{
  "d_shared_expert": 64,
  "router_score": "softmax",
  "balance_loss": 0.00227,
  "batch_tokens": [32768, 65536, 131072],
  "steps": 6736
}
Below are experts of layer 5 (counted from 0) of a mixture-of-experts language model. Rows are named router (the router's row for the expert), gate (a neuron's input weights, with its number), up (a neuron's input weights, with its number), down (a neuron's output weights, with its number) and show model dimensions 0-95. Each number is 200 + 40 x the weight over its row's rms, rounded and kept within 0 to 999.
After each expert's rows: "gets" lists some tokens that make up at least twice as much of what it gets as of all text; "comes before" lists some tokens at least twice as common just after its tokens as in all text. This comes from a sample of Wikipedia text that the model never trained on. Tokens count by the router's weight.

# expert 59
router,169,178,197,202,267,259,186,205,246,123,234,161,159,227,166,227,113,243,224,147,192,268,199,179,178,190,132,246,182,120,238,223,160,266,189,223,198,128,206,184,202,266,188,200,248,200,238,237,179,169,174,172,245,136,199,253,228,221,245,173,292,208,176,142,201,286,244,258,176,205,183,137,222,193,182,227,185,193,213,247,208,216,244,232,150,204,201,246,133,165,240,219,198,119,204,234
gate0,229,275,222,202,103,174,243,302,159,220,166,211,249,225,176,245,223,109,189,216,191,184,154,251,192,221,202,173,206,147,255,245,219,263,228,223,213,204,230,250,291,175,149,185,246,204,157,129,186,190,188,229,175,183,192,223,152,162,143,145,215,163,223,166,147,215,226,266,265,207,219,180,210,252,212,174,151,183,174,235,243,146,242,229,151,219,184,134,260,190,156,140,196,199,221,198
up0,223,237,197,231,148,202,231,202,172,179,169,277,254,248,248,199,220,144,169,190,128,191,167,265,227,257,253,235,197,274,194,230,199,228,194,187,167,177,135,220,233,217,269,164,250,202,172,134,97,228,199,242,189,214,179,236,165,199,170,206,206,271,207,232,181,191,133,204,215,144,187,215,186,178,176,141,127,152,226,179,281,153,187,240,251,150,132,254,218,181,197,135,232,250,156,206
down0,160,236,194,194,230,244,199,166,214,148,215,115,171,229,156,194,130,170,255,255,211,189,195,230,154,189,150,218,169,148,229,230,223,154,135,181,208,240,138,199,244,268,268,202,169,251,198,181,150,196,197,163,199,281,232,178,132,213,193,257,208,210,254,137,181,161,196,231,183,261,282,194,226,205,201,214,137,208,158,292,228,197,228,152,205,210,300,145,200,153,185,257,211,156,214,187
gets: " t", "r", " in ", " (", " press", " b"
comes before: "1", "| ", "2", "ure", "and", "es the"

# expert 87
router,220,244,205,168,206,161,177,255,219,222,225,242,169,193,193,181,195,279,248,122,218,231,264,221,240,188,173,196,241,168,173,189,248,191,214,183,185,174,98,112,173,150,131,166,185,116,185,228,185,242,199,185,201,227,154,214,186,292,182,162,196,161,286,157,177,187,186,192,160,219,248,246,192,198,178,248,251,162,167,119,269,190,192,232,229,223,254,230,155,210,248,139,229,154,259,221
gate1,211,240,180,142,189,206,140,209,155,257,207,203,191,189,158,281,287,167,264,183,190,206,214,183,177,173,185,261,204,187,210,222,207,252,228,162,264,187,131,176,276,236,163,234,291,165,192,151,308,196,187,169,224,187,170,179,162,164,184,255,212,221,191,154,169,283,299,192,278,189,165,225,179,189,203,170,153,230,255,148,204,168,203,214,191,234,248,238,205,151,194,140,204,170,186,163
up1,228,158,168,220,213,212,149,208,230,262,212,205,217,181,181,235,182,154,190,218,157,186,183,203,203,206,189,153,197,170,238,280,165,199,171,203,282,260,208,222,238,193,205,236,182,176,266,149,281,160,170,185,209,205,246,175,226,126,201,334,225,225,175,75,211,210,150,219,228,204,187,248,104,156,197,149,148,216,191,181,192,200,172,246,169,255,218,116,171,223,210,243,142,191,173,182
down1,179,228,198,241,209,223,239,189,155,140,223,148,174,151,239,191,228,264,255,245,156,194,201,141,177,227,229,212,217,197,188,225,190,234,148,211,221,169,146,148,222,120,172,174,183,196,162,272,138,194,190,264,189,119,223,192,177,167,186,227,233,192,201,262,207,159,188,115,197,255,217,221,226,206,284,113,231,193,178,216,256,183,151,151,242,255,175,245,235,254,128,188,230,279,255,160
gets: "7", "mon", "al", "6", "8", "9"
comes before: " | ", " |", ".", "–", "; ", " hold"

# expert 82
router,206,136,139,216,194,156,162,165,126,196,233,170,179,255,201,175,135,237,194,188,220,270,227,219,231,234,225,129,190,178,193,266,150,191,208,167,223,299,181,148,241,230,142,114,163,216,196,255,191,256,126,219,204,226,246,223,197,203,270,102,223,234,204,188,196,229,195,187,176,251,162,166,145,245,219,202,198,210,268,239,235,173,153,200,125,250,165,233,196,189,174,255,253,202,186,218
gate0,200,211,143,229,228,184,188,176,273,183,163,212,184,198,243,186,159,180,115,237,249,217,226,125,188,169,180,204,120,208,225,200,142,280,203,234,232,181,209,123,190,164,201,212,276,222,181,177,183,189,261,314,110,159,196,192,176,166,183,252,151,196,213,190,253,279,270,228,209,218,185,215,162,171,213,221,180,194,198,132,202,199,282,189,266,242,209,139,253,226,184,188,219,202,177,140
up0,135,169,182,194,204,150,229,142,200,99,107,289,195,157,199,206,196,190,242,220,200,173,278,221,178,151,153,240,149,241,225,212,253,236,224,226,215,157,170,225,185,263,176,208,168,260,202,251,190,121,201,229,191,190,206,210,217,195,229,286,306,148,178,238,156,211,212,277,193,225,184,233,193,209,237,193,256,209,207,148,206,257,246,210,220,183,234,168,160,173,226,211,214,137,128,204
down0,112,147,157,197,157,134,225,165,311,167,220,179,180,211,168,277,172,213,198,207,208,199,209,243,144,167,212,194,208,204,230,182,243,170,266,176,243,232,201,284,233,267,224,170,237,195,181,199,246,210,210,183,162,277,154,226,163,180,143,205,228,179,98,183,168,282,196,214,194,179,246,220,198,165,187,252,224,153,171,286,170,163,210,268,182,135,210,151,255,185,212,177,215,198,216,154
gets: " ", " the ", " in the ", " of the ", " in ", "'s "
comes before: "1", "2", "3", "4", "5", "10"

# expert 99
router,204,234,259,194,201,215,230,192,186,187,222,247,158,155,237,192,257,254,266,158,185,221,137,138,170,180,194,259,160,223,165,244,205,266,251,171,213,186,156,144,205,182,178,207,172,199,191,190,115,263,201,169,243,171,210,191,281,247,158,205,220,190,188,191,243,277,207,272,260,143,204,197,261,137,161,131,183,184,194,226,151,263,169,134,154,131,241,199,216,190,226,198,149,127,192,146
gate0,146,170,155,119,165,226,189,243,240,197,195,164,203,199,169,155,166,219,159,237,233,176,283,222,206,245,161,215,297,175,219,128,182,151,77,249,212,273,135,216,208,240,188,176,246,212,142,200,234,163,177,234,234,233,238,213,219,162,244,196,174,187,200,213,105,162,175,207,209,162,156,180,206,201,200,208,214,176,183,137,231,240,153,271,237,226,202,222,156,184,187,201,173,227,259,289
up0,176,196,177,234,225,233,203,202,270,219,178,252,215,190,244,193,212,220,187,288,227,223,267,217,214,123,142,170,219,236,181,205,198,251,158,206,254,227,198,252,146,257,175,222,250,161,217,121,220,153,213,189,163,167,149,190,224,220,263,151,162,135,154,215,263,160,145,134,241,301,270,195,192,194,258,229,233,228,196,116,147,211,184,255,150,205,202,176,200,185,216,151,171,170,146,214
down0,255,207,184,211,227,179,207,176,252,176,229,190,179,245,184,280,179,186,268,221,267,250,270,168,170,212,197,147,161,159,190,195,285,146,163,229,178,154,201,190,161,177,197,181,205,143,239,179,232,217,109,182,280,216,217,188,170,193,164,250,143,48,213,208,217,276,170,191,135,190,234,216,190,189,144,216,203,122,210,204,235,190,212,181,229,195,234,286,206,230,206,197,155,223,213,227
gets: "\n", "==", "===", "am", " (", " D"
comes before: "\n", "-", "\n\n", "|", "- M", "| "

# expert 77
router,248,184,148,216,243,161,211,138,171,176,168,213,162,287,196,250,209,220,207,123,171,178,170,196,148,224,167,238,144,265,267,156,260,197,244,212,221,187,188,219,161,217,221,259,142,244,245,254,216,183,246,251,163,176,246,148,174,213,165,269,203,161,211,198,246,199,253,194,245,182,213,245,207,250,148,187,259,193,203,174,130,225,152,203,186,194,157,268,155,138,198,108,226,144,249,224
gate1,126,169,150,179,200,216,152,212,189,171,147,148,197,231,163,167,200,234,195,214,191,168,259,166,200,251,142,285,162,267,216,212,171,218,206,231,177,246,190,204,259,194,220,219,221,265,272,246,193,195,236,165,242,203,235,199,181,120,139,168,281,104,311,128,147,180,208,158,219,246,227,163,196,197,190,202,170,277,243,196,205,201,167,228,150,222,173,156,224,228,142,177,164,186,190,180
up1,211,200,249,238,190,121,231,231,258,187,250,224,234,130,193,238,199,209,201,192,179,199,156,218,180,164,236,214,237,112,196,230,241,216,186,254,171,217,262,197,196,181,129,245,215,144,168,189,240,193,278,223,156,248,192,169,223,193,322,178,175,258,125,219,271,189,204,226,143,197,272,194,168,137,198,196,305,177,206,202,224,255,172,214,169,149,193,212,187,154,179,178,193,133,150,210
down1,169,199,140,218,218,288,140,209,204,220,199,195,180,243,193,171,211,233,141,121,240,194,183,222,249,214,189,231,134,294,220,163,134,214,192,176,308,191,176,159,209,271,211,163,196,240,175,245,188,145,215,252,251,170,156,208,262,208,167,157,239,198,251,171,209,175,278,221,219,263,184,204,195,241,229,172,160,229,193,170,221,202,144,216,132,273,146,197,144,153,215,213,213,186,153,131
gets: ")", " |", "\n", "ers", "- ", "wards"
comes before: "\n", "- ", "2", "\n\n", "–", ")"

# expert 39
router,194,171,191,259,278,199,166,167,137,166,247,200,116,267,226,243,197,172,211,184,174,203,189,236,216,282,143,266,199,189,228,178,115,131,195,215,183,196,243,234,245,215,208,152,168,154,194,265,167,270,126,258,211,177,226,249,165,233,208,173,215,268,159,244,206,215,197,214,182,253,143,168,209,180,167,256,170,192,258,251,233,242,117,161,174,198,132,203,219,167,206,177,207,164,145,219
gate0,242,219,195,226,220,246,196,254,228,268,197,207,248,176,146,225,197,168,223,170,235,257,191,166,194,192,187,221,166,149,165,225,210,212,240,232,225,231,259,167,153,219,232,275,208,171,168,169,223,157,213,176,146,194,215,212,223,271,193,268,189,202,203,168,193,185,253,176,168,200,196,247,125,157,245,113,118,214,186,163,190,53,187,196,279,179,241,259,219,183,168,167,134,258,196,259
up0,218,184,232,221,214,249,161,221,194,204,202,169,166,205,260,138,181,244,221,162,191,279,231,211,224,258,218,200,209,199,231,203,169,202,226,164,224,177,160,240,196,191,149,208,145,223,273,149,130,189,197,204,266,244,231,207,231,206,146,198,273,187,121,205,262,195,138,257,166,198,193,214,177,178,181,222,207,232,208,184,280,243,149,298,105,212,176,233,152,121,158,159,102,208,158,181
down0,256,103,175,129,219,102,223,150,211,148,180,205,107,225,182,157,194,199,235,268,168,207,165,220,197,179,197,181,150,252,129,193,196,231,193,245,141,181,189,159,272,165,207,146,257,179,243,237,172,263,247,192,237,222,188,226,210,159,184,209,247,222,224,131,236,240,186,231,175,224,205,230,191,153,181,196,276,194,185,210,190,281,214,260,176,206,260,216,136,177,218,150,254,203,249,216
gets: " | ", ": ", ", ", "; ", " (", "°N "
comes before: "1", "2", "0", "3", "4", "6"

# expert 116
router,228,242,228,296,118,153,208,145,210,188,173,151,213,189,209,280,230,254,222,200,151,175,150,183,265,193,256,247,167,221,269,203,138,143,168,224,160,197,216,125,201,223,232,204,202,226,146,240,243,199,236,196,184,210,281,214,139,164,206,206,128,233,193,253,191,185,240,236,253,247,176,143,158,242,157,150,172,251,154,224,152,241,215,163,223,180,216,211,249,154,214,178,162,132,230,184
gate0,188,235,149,211,242,194,247,182,163,232,257,304,105,189,201,160,220,206,203,171,198,225,213,128,226,165,189,159,178,230,212,209,235,220,124,191,268,149,212,216,174,192,150,223,279,218,237,219,247,141,251,150,221,290,165,159,202,226,192,201,186,173,193,223,215,219,218,258,196,255,266,179,164,195,249,196,227,212,161,236,204,211,193,173,147,242,168,125,158,170,177,87,187,139,236,170
up0,174,200,242,235,252,144,204,171,232,203,252,231,119,142,162,246,143,259,225,280,172,222,164,216,233,204,240,213,244,225,227,249,179,199,177,240,193,208,194,213,149,226,171,235,143,189,211,202,218,126,240,201,183,164,171,174,161,229,176,163,112,240,262,216,258,177,139,232,254,263,184,136,220,185,202,270,217,291,181,246,141,244,241,183,167,210,186,118,219,180,149,153,208,157,188,216
down0,171,116,196,188,254,198,157,183,209,205,227,214,169,238,190,222,227,216,213,284,162,209,165,264,212,219,220,197,282,241,165,231,166,171,103,199,150,223,221,234,165,191,215,287,181,193,205,220,220,188,210,229,177,150,200,149,244,122,220,195,240,255,133,162,218,169,205,173,158,169,255,181,212,224,213,174,208,250,298,125,174,191,224,264,163,145,187,271,167,181,177,195,169,160,290,149
gets: " |", " dis", ", ", " sold", " U.", "en"
comes before: "\n", "S.", "1", "2", "ian", "ia"

# expert 83
router,234,197,218,151,184,166,225,174,177,159,236,254,222,233,165,255,241,245,212,135,140,216,200,150,170,259,199,271,201,242,137,159,169,171,226,179,226,163,175,231,200,154,193,169,154,218,175,220,157,223,205,215,249,183,236,200,287,219,237,255,184,154,134,163,259,234,195,291,168,190,132,236,217,218,106,206,221,206,133,242,159,268,128,165,150,193,187,217,220,185,272,195,161,145,208,232
gate1,213,184,140,171,161,237,200,218,246,188,181,147,169,210,216,112,188,211,182,229,308,230,224,264,185,227,234,217,202,279,177,229,203,274,163,236,170,236,137,300,200,208,223,163,298,186,193,165,179,195,174,244,191,163,212,196,226,184,228,172,129,154,203,272,220,140,141,213,150,237,221,232,186,196,228,182,177,158,217,175,166,176,174,235,162,154,252,263,180,102,213,200,147,222,190,190
up1,179,275,149,222,251,219,173,184,148,228,289,224,209,202,175,285,208,153,169,232,191,195,198,169,114,216,203,212,211,169,166,263,207,126,195,155,159,211,231,174,188,146,138,185,111,195,230,199,238,166,219,161,245,270,179,203,112,248,89,207,199,255,241,254,219,203,219,222,215,212,189,155,256,198,156,217,200,230,202,167,185,186,189,157,225,245,191,161,199,266,228,220,180,171,243,280
down1,259,125,155,249,192,248,141,192,261,219,209,225,189,243,206,178,256,192,222,167,179,162,196,196,136,184,159,207,197,225,208,193,241,216,205,163,251,247,228,269,252,247,205,170,214,106,131,214,240,253,240,231,207,171,249,228,216,180,191,216,216,215,175,282,143,209,205,229,188,250,174,155,204,208,84,261,159,191,148,229,197,236,104,217,137,188,160,170,176,193,148,234,188,130,236,211
gets: " | ", "2", "0", "}", " C", "1"
comes before: " | ", "0", "–", ".", "; ", " |"